config = dict(
    n_layer=9,
    d_model=128,
    n_experts=256,
    experts_per_token=6,
    d_expert=32,
    d_shared_expert=0,
    activation='swiglu',
    moe_layers=[0, 2, 4, 6, 8],
    router_score='softmax',
    normalize_top_k=False,
    routed_scale=6.53,
    balance_loss=0.00234,
    balance_bias=False,
    router_z_loss=0.0001,
    router_noise=0.05,
    init_std_router=0.00611,
    lr_router=0.00067,
    vocab_size=16384,
    norm='rmsnorm',
    norm_eps=1e-06,
    tie_embeddings=False,
    optimizer='adamw',
    lr=0.00237,
    beta1=0.9,
    beta2=0.98,
    grad_clip=1.0,
    batch_tokens=65536,
    seq_len=256,
    train_tokens=392100000,
    steps=5983,
    dataset='wikipedia_en',
)
Below are experts of layer 6 (counted from 0) of a mixture-of-experts language model. Rows are named router (the router's row for the expert), gate (a neuron's input weights, with its number), up (a neuron's input weights, with its number) and show model dimensions 0-127. Each number is 50 + 10 x the weight over its row's rms, rounded and kept within 0 to 99.
After each expert's rows: a language model's description of what the expert responds to; "comes after" lists some tokens at least twice as common just before its tokens as in all text. This comes from a sample of Wikipedia text that the model never trained on. Tokens count by the router's weight.

# expert 47
router:58 46 36 41 36 46 45 43 52 69 41 50 49 56 49 76 48 55 49 41 55 49 50 55 77 78 46 46 44 33 49 58 59 46 55 47 52 31 57 58 44 48 43 38 38 49 47 52 47 65 46 66 42 38 38 47 41 40 46 55 50 39 52 37 51 33 42 57 47 48 46 60 56 40 45 51 47 50 51 43 54 46 48 48 64 53 44 61 50 44 48 44 61 49 50 91 41 54 25 45 50 55 58 53 41 35 40 45 63 34 43 48 50 48 34 67 66 40 55 60 58 40 47 52 57 51 64 32
gate0:35 42 38 51 56 56 39 40 59 38 55 59 59 62 45 53 66 42 37 48 43 47 65 53 46 43 47 55 57 52 57 50 48 47 46 48 39 46 45 51 63 45 22 46 53 58 45 45 35 45 54 40 52 36 37 23 68 52 76 40 30 66 46 54 35 43 51 59 50 58 44 43 53 36 58 45 65 61 50 64 41 56 56 47 48 63 49 49 54 36 44 49 54 72 49 27 47 51 54 52 61 60 33 52 39 61 51 48 37 49 53 36 53 45 43 52 41 45 46 70 32 76 56 51 48 53 64 55
up0:57 64 60 43 52 45 37 57 56 49 53 39 40 34 57 46 37 47 44 54 57 55 45 56 45 46 56 59 39 45 64 46 33 56 32 61 63 52 47 52 45 70 69 49 47 59 39 61 48 41 35 57 49 58 57 43 35 51 60 60 59 46 60 72 54 52 48 36 40 30 45 51 56 62 70 48 50 39 51 45 42 55 39 50 34 29 48 39 44 52 52 62 48 51 59 46 45 48 58 44 60 66 57 38 58 35 58 41 58 54 54 35 51 43 54 27 58 37 73 26 66 46 55 54 47 34 66 53
Table cells and years. Column separators between numbers in league tables, and century digits of years like 196, 199, 201 in dates and tables.
comes after: "0 ", ",", "\n", "1 ", "3", "born "

# expert 1
router:49 53 43 47 48 46 59 62 49 46 38 57 40 58 49 66 46 54 42 64 71 48 55 52 74 47 30 57 47 49 54 49 70 50 65 45 40 37 69 41 64 45 43 33 50 62 64 69 40 46 42 65 51 42 52 46 48 39 38 66 61 46 41 45 65 43 56 38 33 45 52 57 55 58 45 42 50 45 40 24 59 56 41 48 60 41 34 50 52 60 65 39 46 55 68 68 46 55 48 70 59 39 63 61 45 46 34 47 57 41 49 53 55 52 23 46 50 49 52 54 55 31 46 57 55 52 48 46
gate0:38 47 36 42 66 55 59 47 47 42 57 60 55 50 42 38 49 59 47 54 63 33 45 39 64 47 49 59 48 54 35 61 48 43 56 50 46 46 59 59 61 44 47 62 64 70 65 58 44 39 56 55 45 42 52 43 44 60 42 65 55 41 47 63 60 68 44 53 28 47 51 42 57 46 56 66 56 68 46 60 43 67 55 54 57 45 35 54 67 48 41 50 43 58 40 51 47 46 44 83 50 36 47 47 50 57 28 44 67 45 42 35 32 66 45 50 52 42 41 66 52 43 42 46 50 41 64 26
up0:56 62 35 40 75 53 47 48 56 54 53 43 61 40 40 57 43 49 58 49 52 40 55 53 70 46 64 73 37 64 34 66 32 41 55 48 45 61 57 54 61 50 56 56 43 61 48 47 52 31 55 55 46 56 68 36 52 46 41 67 54 50 48 63 46 55 53 35 41 54 31 44 64 33 52 63 55 63 46 50 43 75 70 55 46 39 46 60 58 57 47 39 48 51 39 50 46 36 56 70 53 36 50 46 39 69 56 44 59 55 55 41 50 64 44 40 59 32 56 56 38 56 60 36 52 51 58 61
Sports results tables. Tokens in medal and results tables, like place after 2nd/3rd, digits in scores, country codes, won, finals, state names.
comes after: "–", "(", "| ", "nd ", "rd ", "st "

# expert 36
router:57 45 50 34 32 63 42 27 58 55 33 52 35 61 52 43 43 64 63 54 50 49 43 66 81 61 49 37 48 51 46 44 63 41 44 50 44 40 48 46 48 54 60 58 58 59 56 54 43 58 56 47 53 52 47 44 39 41 50 62 43 45 48 51 57 32 43 37 50 47 44 60 45 58 61 47 55 51 48 48 50 62 57 54 52 50 54 54 56 53 56 42 49 40 53 63 49 56 35 65 43 69 64 63 51 46 40 76 54 33 31 64 67 70 41 62 48 63 63 56 53 40 70 57 40 27 42 50
gate0:65 70 54 49 48 64 55 44 41 44 41 45 59 49 73 45 41 61 58 41 34 44 55 47 45 39 44 22 47 58 49 72 61 39 45 72 53 63 60 45 54 56 56 46 62 38 15 44 50 47 43 63 56 62 56 44 42 49 56 57 60 65 34 60 50 39 62 42 57 30 54 47 51 55 49 49 38 58 60 56 53 53 52 51 67 47 49 48 47 36 60 58 59 60 49 50 54 49 31 48 52 58 61 58 59 42 59 47 41 56 39 35 64 47 35 50 41 51 50 35 38 53 54 31 45 51 38 57
up0:33 59 54 50 37 44 59 50 36 57 55 56 66 40 57 40 45 61 48 58 43 51 70 54 48 35 56 44 65 46 59 38 53 64 46 62 58 59 36 66 42 50 56 35 50 71 44 63 58 25 47 57 37 55 61 47 47 46 51 69 44 52 55 57 68 50 41 43 55 41 47 68 47 50 65 52 53 62 62 59 23 38 37 43 41 64 63 51 45 59 51 53 43 48 61 53 34 33 37 61 55 50 35 56 45 33 61 45 48 52 43 29 61 59 44 44 64 40 60 53 53 58 60 48 59 54 48 44
Word-initial fragments. First word pieces of lowercase words split into fragments, often after a or the, e.g. ic-onic, ter-ror, ed-iting, ash-amed.
comes after: "a ", "and ", "the ", "an ", "\"", "to "

# expert 12
router:58 52 36 46 45 57 37 42 45 62 37 52 46 51 34 66 60 57 55 50 64 34 45 53 51 73 40 43 46 36 52 53 62 44 36 60 54 35 58 56 62 40 40 42 41 57 50 53 34 56 39 60 47 46 40 46 43 32 51 65 51 44 69 49 66 42 35 52 42 59 42 51 50 41 54 40 53 51 48 43 41 58 51 40 43 39 33 35 40 43 39 52 53 47 62 69 47 38 42 51 64 60 64 55 43 48 43 44 67 36 43 47 62 76 27 56 77 47 49 58 60 40 53 53 40 48 44 49
gate0:50 57 33 40 48 50 55 60 51 58 54 48 57 46 69 48 47 44 54 47 42 69 47 52 55 60 42 36 40 44 56 52 56 49 72 41 39 52 52 41 49 51 37 41 50 43 50 32 52 42 46 65 60 58 49 50 44 56 69 67 53 68 66 60 62 46 48 71 46 42 64 46 42 39 31 42 70 38 32 45 48 62 56 43 51 43 39 47 27 45 60 53 47 52 29 45 46 49 39 47 57 56 59 55 45 55 46 43 74 45 64 21 54 60 29 44 53 51 56 39 43 52 31 52 48 51 45 61
up0:57 39 37 53 41 65 51 30 64 33 52 57 39 40 47 49 53 49 45 63 33 53 58 51 42 40 48 40 53 53 36 36 45 50 63 63 33 50 36 50 50 54 47 53 46 57 47 63 48 37 43 21 60 72 33 38 42 52 45 51 63 45 51 66 55 32 47 50 63 36 42 38 56 56 25 48 60 31 41 65 36 55 57 47 42 49 52 70 20 45 51 63 43 42 44 43 53 48 38 50 63 50 58 56 48 46 50 44 61 44 45 60 43 48 51 57 49 45 48 61 49 39 62 44 52 42 57 61
Definite article. Mostly the and The, plus this, that, its, entire, nearby, opening a noun phrase after prepositions like in, of, at.
comes after: "of ", "in ", ". ", "at ", "to ", "for "

# expert 39
router:57 38 56 53 38 53 46 39 45 56 39 68 34 47 28 52 39 61 43 38 41 41 50 41 68 54 53 48 27 43 51 63 53 55 54 54 60 42 58 52 43 43 51 45 49 46 61 67 55 49 51 61 40 43 44 55 45 33 41 64 58 30 49 56 58 47 45 59 41 56 55 62 45 55 65 36 58 41 33 55 45 58 55 28 46 40 48 36 51 32 59 55 44 59 55 56 28 38 44 46 70 68 51 57 45 42 42 66 52 48 54 41 65 48 31 63 53 36 45 67 55 34 42 61 64 41 56 54
gate0:51 48 57 31 59 59 49 42 28 39 64 35 59 29 47 50 55 31 42 45 65 31 71 51 63 51 46 44 51 70 48 43 46 55 29 35 44 53 48 55 62 50 71 48 62 49 79 66 61 53 56 62 67 49 65 50 47 44 55 59 58 58 60 64 54 30 51 50 57 49 55 45 27 67 43 46 43 52 43 60 42 53 50 49 52 48 49 49 41 66 49 60 51 45 56 49 54 37 61 54 49 50 69 44 48 48 67 52 61 44 42 61 53 49 55 38 37 42 49 50 54 55 53 43 47 60 53 68
up0:42 39 62 61 43 48 38 48 50 62 52 59 62 45 35 54 63 46 44 54 47 58 26 49 58 64 57 37 42 45 59 47 49 39 32 54 63 57 47 50 58 17 50 61 27 70 46 46 51 48 56 41 41 37 46 45 42 54 52 49 42 55 49 35 51 50 31 49 48 54 58 46 52 47 37 62 50 42 77 43 38 44 45 61 66 40 39 62 58 46 49 43 57 33 35 54 62 60 64 44 46 47 48 50 53 56 41 52 64 45 33 60 43 65 61 59 59 45 47 42 37 45 51 33 70 50 52 38
Table cells, sentence openers. Trailing digits of long codes in tables, cell separators and commas, and sentence-initial The or adjective-noun name starts like Old, Iron, Railway.
comes after: "'", "of ", ". ", ": ", "-", "s "

# expert 23
router:56 52 51 56 30 64 53 32 44 62 31 74 44 56 53 49 59 59 43 45 49 40 46 53 72 64 39 43 45 33 58 42 48 42 64 42 59 40 56 59 56 56 37 37 54 54 65 57 52 56 41 46 34 36 36 37 60 44 55 72 44 46 48 51 47 45 37 44 46 49 45 58 47 61 51 39 42 43 42 49 58 60 49 42 50 55 41 37 37 48 59 58 42 58 61 55 43 28 48 52 70 65 46 63 50 41 49 69 59 61 33 48 57 56 35 70 50 51 43 61 69 42 57 59 56 52 52 35
gate0:60 53 38 46 23 38 27 48 30 55 57 53 53 44 50 67 62 51 37 49 45 52 53 47 50 42 42 58 41 45 52 58 42 67 50 55 52 51 44 40 42 45 47 51 39 51 60 46 61 49 33 50 58 68 39 66 62 48 56 65 61 27 43 56 46 46 39 59 47 54 47 66 35 55 35 55 52 57 57 36 44 54 39 50 62 45 42 52 37 76 52 62 38 49 54 53 41 38 51 56 49 62 36 50 53 52 24 58 52 49 36 42 44 41 62 60 59 52 60 55 51 64 57 73 48 37 56 32
up0:50 46 63 58 48 57 59 35 34 47 50 51 51 54 54 37 17 36 55 56 45 45 35 48 39 54 39 57 64 61 63 66 46 36 59 41 46 54 67 54 49 37 46 46 39 51 29 41 55 53 55 39 65 52 76 53 50 57 63 31 36 53 46 33 47 51 48 51 62 46 58 55 45 51 46 40 47 48 26 51 53 55 66 38 57 66 58 51 52 52 68 44 61 58 53 60 45 50 45 54 59 52 59 53 47 56 61 42 57 47 41 51 45 29 61 53 38 56 63 44 69 44 55 26 56 55 60 56
Name and party starts. Opening pieces of names, team names and party labels in tables and lists, such as Hy-un, Bro-ad, Labour, Republican, Reds.
comes after: "| ", ": ", "the ", "- ", "\"", "of "

# expert 45
router:44 35 43 55 47 53 49 34 43 43 34 56 27 49 56 62 51 49 45 53 60 48 34 63 77 48 57 44 58 43 61 48 57 56 47 50 63 52 58 59 61 54 43 57 41 39 64 39 55 67 51 59 38 55 38 46 54 38 51 57 36 50 70 56 51 55 51 51 48 55 59 54 45 50 62 33 61 52 35 54 44 53 48 37 60 39 37 39 43 31 54 57 47 71 51 67 20 30 40 62 54 50 63 54 37 54 55 47 47 37 53 49 60 56 45 43 61 36 48 55 43 37 42 51 58 27 56 43
gate0:41 44 45 51 47 53 64 59 47 39 49 42 38 52 46 40 54 59 51 56 78 50 51 64 50 62 60 49 51 56 52 44 63 66 52 42 46 42 45 39 52 52 52 41 47 72 55 61 50 67 44 55 32 41 37 64 31 48 37 62 44 43 57 51 60 35 65 51 48 63 59 53 34 59 52 48 47 70 42 35 38 43 30 60 58 40 36 46 43 49 50 38 55 65 44 50 37 35 42 65 42 49 40 62 39 45 60 44 65 30 55 57 50 43 55 46 64 43 46 53 49 37 72 36 55 65 50 65
up0:61 67 38 41 50 43 39 40 43 58 48 33 58 47 58 51 40 35 54 52 36 67 54 48 45 45 46 53 29 70 42 47 55 39 55 37 42 55 53 49 39 47 61 56 50 49 43 41 63 34 52 50 53 55 39 44 42 73 36 51 40 46 51 42 45 40 56 55 43 39 40 49 64 64 42 47 41 33 50 37 72 63 53 53 45 46 60 41 37 52 53 52 49 55 61 61 70 63 61 62 69 50 30 42 62 39 30 56 51 63 64 43 38 55 35 63 56 50 49 62 67 39 46 52 43 49 63 39
Arabic/Asian name pieces. Word-internal pieces of Arabic, Turkish, Armenian and Asian names, often after K or Q, such as Q-ur-an, al-Q-a-eda, Goudsouz-ian.
comes after: "k", "K", "Q", "Z", "q", "z"

# expert 51
router:61 57 37 49 54 44 28 45 55 67 38 45 36 56 33 57 61 68 51 31 57 41 43 68 73 54 47 53 40 42 56 52 50 55 49 57 59 43 42 43 51 54 40 46 36 43 70 56 59 56 32 57 30 39 34 47 49 41 48 57 42 39 42 31 58 49 46 59 36 54 40 39 40 59 56 51 61 57 54 48 48 52 53 37 46 41 47 43 36 48 50 55 63 47 71 56 39 51 35 55 61 52 55 56 43 58 43 52 49 23 57 48 50 65 47 52 78 41 47 53 53 31 54 56 66 55 41 45
gate0:41 43 18 62 56 39 52 47 53 34 46 46 55 56 51 55 64 52 62 47 40 40 29 66 61 44 58 50 40 51 54 52 52 57 63 51 42 56 56 41 44 53 47 51 62 57 55 60 37 54 30 47 47 39 52 55 69 43 56 53 60 59 52 42 60 62 57 40 44 59 50 70 29 55 61 56 61 70 34 44 41 44 39 40 47 48 20 39 51 34 57 64 58 52 32 58 53 23 33 58 53 59 59 48 49 46 46 54 58 56 52 51 48 47 56 59 59 44 53 59 41 32 48 50 53 40 37 42
up0:54 49 53 50 44 48 57 76 31 63 69 47 46 68 49 70 45 52 59 45 55 44 53 47 42 61 56 60 70 54 25 45 50 42 38 59 49 59 50 53 60 50 37 46 59 41 41 55 43 57 43 61 58 48 50 56 54 59 55 55 39 55 62 61 38 50 48 48 66 34 50 52 58 36 58 57 62 57 48 59 40 40 34 53 51 39 51 56 40 55 50 41 65 52 60 74 28 41 73 56 59 60 44 44 62 50 39 55 56 60 67 35 42 39 36 51 38 58 67 42 59 61 55 60 57 60 44 55
Romance place-name starts. Beginnings of Romance-language place and personal names and particles, such as La, San, São, del, plus the hyphen in Hauts-de-France.
comes after: "of ", "de ", "in ", ": ", "the ", "″"

# expert 33
router:60 38 41 45 52 58 37 41 42 56 50 49 56 61 43 64 71 58 52 51 57 38 51 59 57 56 43 50 37 39 46 50 49 37 47 59 47 35 48 56 45 48 47 45 41 60 55 65 55 56 54 59 52 48 36 56 40 50 64 63 41 40 50 52 52 50 60 63 44 39 52 66 53 47 63 38 55 57 37 41 42 80 55 57 54 63 39 25 52 38 41 56 62 65 69 69 42 35 43 47 62 48 40 57 49 50 53 58 73 56 57 65 43 51 30 50 68 33 53 63 67 36 55 64 55 52 38 45
gate0:40 56 57 40 44 53 42 44 54 67 51 54 46 48 53 44 54 68 56 44 55 56 68 38 63 47 51 54 42 52 60 49 51 51 63 50 45 56 49 51 51 58 77 59 47 56 52 49 58 54 53 40 43 52 56 33 72 53 58 47 36 52 38 47 38 48 69 62 41 38 38 48 67 43 34 63 43 62 40 55 55 42 67 52 61 53 35 44 56 50 46 45 51 32 55 66 51 52 48 52 39 54 38 58 61 76 68 52 47 51 40 50 43 56 50 53 52 69 64 37 64 70 57 42 83 59 44 36
up0:39 45 69 42 50 71 51 57 57 23 59 55 52 63 59 60 59 58 56 54 52 55 38 49 52 66 60 47 51 56 59 49 33 50 42 55 53 38 45 38 65 59 37 49 61 66 36 57 47 48 45 49 62 38 35 63 39 50 39 37 63 63 37 56 54 52 54 49 49 56 60 49 62 60 68 40 58 44 68 55 38 30 65 59 37 40 52 47 41 54 35 65 29 67 50 51 67 52 41 33 64 53 62 45 59 42 52 35 54 49 68 56 60 55 41 44 47 45 51 60 50 56 57 38 49 44 54 52
Possessives and determiners. Possessive 's and possessive determiners his, its, their, her, whose, plus some section-heading and hyphen tokens in census and company articles.
comes after: "'", "of ", "at ", "in ", "for ", "on "

# expert 5
router:60 55 39 52 34 63 56 56 28 50 42 61 48 60 58 63 49 45 52 40 54 43 43 53 93 47 36 40 59 46 49 53 50 46 41 37 48 48 48 50 57 37 41 42 41 47 52 46 29 57 29 53 40 55 33 50 47 42 48 54 47 44 44 31 44 51 57 51 44 34 35 51 53 42 58 58 47 60 47 49 43 41 45 53 66 42 36 37 45 38 59 52 54 45 55 71 59 46 46 53 51 39 79 65 43 57 56 51 43 30 56 62 56 62 52 40 57 60 61 59 59 37 42 52 49 41 50 36
gate0:52 32 47 59 50 56 45 58 51 37 53 45 30 69 58 54 61 33 37 44 51 40 59 44 57 46 38 46 51 53 55 55 48 52 59 51 47 47 54 52 42 33 54 62 39 53 34 54 63 61 38 42 36 20 56 48 57 52 47 52 35 40 44 54 55 52 72 44 71 47 56 57 49 38 55 57 42 62 53 47 67 47 51 41 21 44 59 34 49 43 31 46 30 49 45 61 48 37 59 47 44 47 47 64 44 42 64 62 48 42 39 51 56 43 56 41 60 53 40 67 69 37 43 48 56 34 63 53
up0:32 53 37 32 50 46 54 57 59 33 45 68 40 48 53 45 33 43 43 45 51 46 33 51 51 34 52 50 46 53 43 44 62 53 45 64 46 67 48 47 40 49 46 60 56 42 29 51 66 62 58 48 45 24 54 35 63 48 39 57 42 66 37 62 31 46 37 56 47 46 61 68 63 50 63 47 33 66 45 45 49 56 48 41 51 65 37 36 46 49 38 47 56 51 50 64 40 35 48 32 47 41 56 36 46 44 51 58 40 42 45 45 53 45 48 36 69 45 34 65 59 35 51 46 56 35 53 44
Foreign name fragments. Mid-word pieces of uncommon personal and foreign names, plus heading equals signs after biography titles, such as O-ch-s, V-li-egen, Andr-on.
comes after: "V", "D", "O", "T", "M", "C"

# expert 8
router:59 44 49 47 51 61 55 44 58 73 54 64 45 70 41 62 60 47 52 54 62 29 38 48 65 78 35 41 29 53 66 66 52 49 48 51 65 25 54 49 63 46 42 52 50 48 59 62 43 57 51 61 36 50 51 54 50 59 57 47 44 55 48 58 46 36 59 59 53 49 50 39 51 42 60 41 63 52 43 49 45 68 49 44 52 40 40 50 50 50 51 63 55 55 65 62 50 43 48 55 67 67 44 60 38 43 50 51 51 58 54 37 57 70 33 66 62 39 57 68 49 44 53 63 49 64 41 30
gate0:54 49 58 53 45 51 67 37 40 61 38 64 50 49 63 40 56 48 66 46 39 56 87 50 55 42 47 50 40 59 60 40 55 48 67 43 52 60 48 47 59 53 42 36 44 65 48 55 68 43 41 78 38 65 68 46 45 37 50 51 47 61 51 48 55 54 44 51 42 43 23 53 45 61 56 43 36 51 52 65 40 55 52 51 55 41 47 57 54 45 54 43 62 41 30 63 47 48 57 41 44 60 38 55 51 43 73 45 48 37 49 50 59 46 47 48 75 51 44 60 43 47 56 62 38 61 37 60
up0:36 50 54 74 37 46 42 65 60 50 56 52 60 46 47 52 50 63 49 57 50 32 36 44 47 62 37 53 62 29 48 51 51 29 35 53 58 46 47 49 50 58 65 42 59 41 62 51 42 60 42 50 47 46 42 53 46 48 52 59 53 35 63 46 47 55 44 42 60 57 58 35 60 46 35 62 51 52 40 33 64 46 65 36 52 45 38 54 40 57 57 60 27 57 51 37 46 52 46 60 61 42 69 43 56 49 55 69 73 50 41 53 50 52 60 44 22 66 54 53 59 65 38 43 65 36 53 64
Years and party labels. Last digit of a year before an election or census name (1997 Alberta), numbers in table cells, and party names like Labour, Conservative.
comes after: "201", "202", "200", "199", " ", "197"

# expert 15
router:54 40 41 57 33 59 54 57 38 46 54 47 38 49 47 68 41 63 50 47 49 46 39 64 97 52 55 47 55 54 57 52 61 41 48 53 53 59 53 42 66 50 38 46 47 41 73 53 35 53 33 45 39 56 47 55 52 46 48 47 46 47 57 37 52 55 46 47 40 47 52 44 57 49 50 51 53 72 46 44 53 46 51 58 58 48 39 46 43 45 54 60 62 61 55 67 44 36 52 56 49 59 67 63 40 61 53 55 47 18 40 62 56 71 44 47 60 56 61 43 62 52 42 68 47 45 48 29
gate0:56 49 50 64 39 24 65 49 42 40 74 62 48 43 45 45 45 59 51 48 43 51 56 48 61 29 51 55 54 63 46 58 50 41 41 50 48 48 47 43 44 50 48 61 44 43 44 52 37 59 43 54 34 42 61 58 59 50 67 27 25 42 55 43 53 76 42 61 47 67 42 38 49 50 59 37 15 63 42 41 58 53 41 47 58 68 40 43 40 29 56 54 55 57 60 39 51 48 59 51 52 55 54 61 47 47 52 46 46 58 69 55 34 52 45 61 51 55 43 42 42 55 43 45 53 51 58 64
up0:48 50 46 50 49 58 50 55 48 72 51 61 63 48 42 59 53 48 55 35 47 44 61 50 43 46 48 41 49 43 49 45 39 50 44 54 34 56 39 62 40 50 42 41 30 56 68 53 65 57 49 57 36 45 65 56 66 24 51 42 55 49 50 65 55 51 45 33 24 48 61 58 35 73 61 29 60 64 32 54 67 58 49 54 52 43 61 43 52 56 50 63 47 47 50 35 44 34 43 46 37 30 51 68 50 53 42 40 48 69 60 46 45 65 42 49 39 47 51 53 53 39 56 57 74 48 59 44
Germanic/foreign name pieces. Second pieces of surnames and place names right after a capital letter, often German, Scandinavian or Turkish, such as H-of-stra, H-ef-fes, Bre-it-enfeld, ör, ür.
comes after: "H", "W", "K", "B", "L", "E"

# expert 63
router:54 46 38 52 48 57 55 41 56 55 55 67 45 56 40 73 68 63 58 49 60 46 54 52 71 64 53 56 30 51 61 63 61 42 61 64 65 37 56 61 53 34 60 30 47 56 73 54 41 51 42 69 34 31 46 55 51 53 53 58 27 52 45 47 60 50 43 56 46 54 50 53 51 40 51 51 59 59 37 44 47 66 56 39 67 41 39 53 51 45 49 54 45 52 61 57 44 41 41 62 68 48 49 56 41 46 42 68 67 24 47 39 44 70 43 50 57 47 69 51 53 52 49 50 54 54 51 45
gate0:61 55 48 48 40 62 52 42 51 51 53 37 43 28 54 37 40 60 47 56 50 57 58 59 45 37 48 41 52 50 64 43 66 44 35 58 49 52 45 61 44 40 53 33 59 36 49 57 49 47 42 70 28 54 44 51 41 46 69 43 45 53 71 69 52 66 54 69 32 71 38 66 50 47 60 68 48 70 52 42 48 56 57 55 53 58 54 49 29 63 54 44 43 50 45 51 47 57 47 62 50 42 40 50 41 32 63 48 34 38 53 28 61 46 51 39 56 47 49 35 56 44 60 39 55 66 52 48
up0:63 56 52 60 40 29 51 51 49 39 57 70 56 65 56 54 50 49 45 43 57 53 46 49 74 58 54 40 55 41 53 52 49 35 52 45 57 42 59 40 65 70 53 59 19 60 58 35 34 62 54 41 66 47 58 45 66 38 40 55 52 53 45 48 49 44 43 42 47 35 59 33 37 40 48 32 48 52 40 61 60 40 55 55 55 43 46 42 62 34 64 57 57 59 49 54 41 59 41 43 52 51 61 48 50 73 42 38 52 68 38 78 46 51 53 44 51 64 48 61 40 57 46 56 42 48 37 54
Year and number digits. Single final digits of years and numbers after a prefix like 201 or 198, plus month names, in dates and year ranges.
comes after: "201", "202", "200", "199", "198", "197"

# expert 48
router:52 56 52 57 49 72 45 43 58 50 47 48 51 57 36 68 51 58 57 58 54 36 43 54 74 67 51 43 31 45 56 69 54 59 56 47 64 50 64 50 53 41 51 49 48 53 63 44 42 51 30 74 48 62 58 51 54 51 57 60 31 31 41 52 69 51 55 61 47 58 51 42 56 47 64 53 62 45 50 52 39 68 61 34 50 45 32 45 49 48 54 59 52 58 56 75 43 51 32 65 45 45 47 47 44 49 44 44 52 30 56 46 38 58 38 50 66 44 63 54 50 48 39 57 59 60 48 22
gate0:43 58 56 56 46 43 40 39 59 42 46 50 62 57 37 51 56 35 66 55 55 52 41 52 52 40 43 41 53 52 42 59 57 63 46 46 37 39 42 44 40 33 49 57 53 50 47 38 53 37 44 48 32 41 63 55 52 36 51 52 33 31 40 53 62 57 26 49 41 51 32 45 36 38 76 48 66 57 50 50 52 75 35 50 36 58 52 40 45 50 49 49 76 58 52 58 42 38 41 47 40 48 73 46 42 71 51 41 48 48 62 43 40 56 54 51 56 34 42 60 26 45 39 55 53 49 48 59
up0:51 43 37 38 52 63 57 35 50 48 50 52 42 51 45 43 37 54 46 59 47 52 51 49 60 37 36 64 58 49 59 51 53 61 50 37 42 44 65 58 60 81 42 49 56 47 59 44 57 59 50 48 63 58 64 51 53 27 31 58 56 54 55 34 40 47 70 49 53 40 56 40 64 43 39 51 37 44 40 53 49 36 66 35 50 64 50 63 39 56 55 46 69 53 36 44 53 48 51 55 36 47 70 39 60 66 59 52 53 80 61 57 37 51 35 67 44 51 50 52 49 57 58 33 51 46 37 48
Year final digits. Last digit of years after 199, 200, 201, often in date ranges or tables, plus name pieces like Deb-or-ah.
comes after: "200", "201", "199", "198", "202", "196"

# expert 49
router:58 46 50 51 53 63 65 46 52 62 26 74 45 63 50 53 45 60 62 54 64 38 57 43 82 61 44 51 31 32 54 66 46 31 55 44 46 24 52 55 65 47 56 33 42 60 37 45 45 48 38 68 39 45 53 42 55 53 60 53 52 53 56 54 48 60 43 51 35 52 43 66 57 46 66 45 56 48 48 60 53 63 53 58 42 41 36 49 53 43 55 45 47 51 51 63 26 47 39 64 75 47 48 57 59 39 48 52 45 37 42 50 44 57 31 45 53 54 57 56 52 38 40 51 56 50 53 42
gate4:50 30 54 49 38 50 55 63 54 39 55 48 56 50 55 58 62 65 76 44 59 50 29 55 50 42 52 54 52 58 49 34 57 34 34 44 53 61 41 44 61 59 53 54 46 71 53 58 65 49 58 52 51 50 49 59 60 33 61 36 36 54 54 77 40 72 58 47 39 51 46 51 54 49 41 45 41 46 44 45 54 55 54 45 56 62 64 44 52 52 41 66 53 55 60 49 50 60 49 62 60 53 41 57 52 52 52 52 46 60 72 61 27 37 67 42 62 49 51 81 64 44 49 56 45 38 54 60
up4:49 42 55 43 45 46 40 50 55 32 36 46 58 45 56 36 41 63 76 72 51 41 57 53 33 37 44 51 36 63 41 41 56 59 52 42 39 62 45 52 45 68 47 54 51 41 56 56 65 52 60 45 58 51 53 51 44 46 62 61 46 60 36 68 60 57 71 44 49 50 29 46 48 62 51 63 35 42 30 41 50 56 37 56 56 45 41 20 52 67 54 53 61 47 46 63 67 49 47 47 48 37 57 52 61 35 63 42 38 47 56 47 52 51 63 53 49 56 32 58 45 47 67 53 64 38 51 56
Table cell separators. Pipe separators in sports schedules, election polls and results tables, especially after times like 3:30 p.m., plus @ and USA.
comes after: " ", ") ", "202", "3 ", "1 ", "2 "

# expert 6
router:47 39 26 51 36 51 58 60 39 58 34 44 48 51 47 63 65 55 63 39 35 45 46 54 74 61 40 55 56 37 71 38 72 30 41 36 56 46 52 62 59 54 66 56 55 74 42 55 51 70 48 58 42 38 43 51 37 45 54 52 40 52 59 57 52 50 43 56 46 51 54 56 62 55 56 43 48 46 28 50 50 64 56 62 37 47 46 45 54 52 57 60 48 59 66 63 39 55 49 51 60 55 52 56 49 32 45 51 56 50 56 52 62 56 29 51 63 38 57 66 62 58 65 58 42 38 47 45
gate4:48 61 52 47 48 54 49 55 54 40 52 64 41 35 53 32 59 53 44 30 41 36 49 60 48 63 55 48 51 40 80 50 55 41 53 38 49 60 49 58 50 50 55 42 23 57 70 46 50 61 51 50 37 48 37 50 58 52 46 56 44 30 32 49 29 39 47 30 48 56 52 55 52 56 62 43 63 32 51 54 49 53 50 44 39 42 31 57 46 63 61 57 56 38 39 49 53 48 35 43 65 42 40 43 31 54 44 58 42 41 31 66 51 52 47 45 61 52 54 41 58 52 79 51 42 49 60 59
up4:74 47 65 45 46 56 45 21 41 40 47 53 47 66 45 60 54 43 39 63 67 67 38 42 29 34 49 33 45 31 51 55 44 60 40 67 38 44 57 54 25 43 39 47 46 38 33 41 56 50 53 44 47 58 50 36 57 61 50 61 51 47 56 49 46 47 54 27 45 55 31 57 54 49 55 54 49 61 36 66 46 35 50 54 58 43 77 50 60 40 52 40 49 51 63 51 42 52 54 52 67 59 57 43 57 55 42 45 39 48 50 39 54 61 62 50 47 50 43 46 35 51 46 40 50 44 60 48
Chart and review tables. Table cell separators and headings in music chart and review-score tables, e.g. Billboard, Hot 100, Albums, Rating, AllMusic rows.
comes after: "\n", "| ", ") ", "Hot ", "Source ", "Billboard "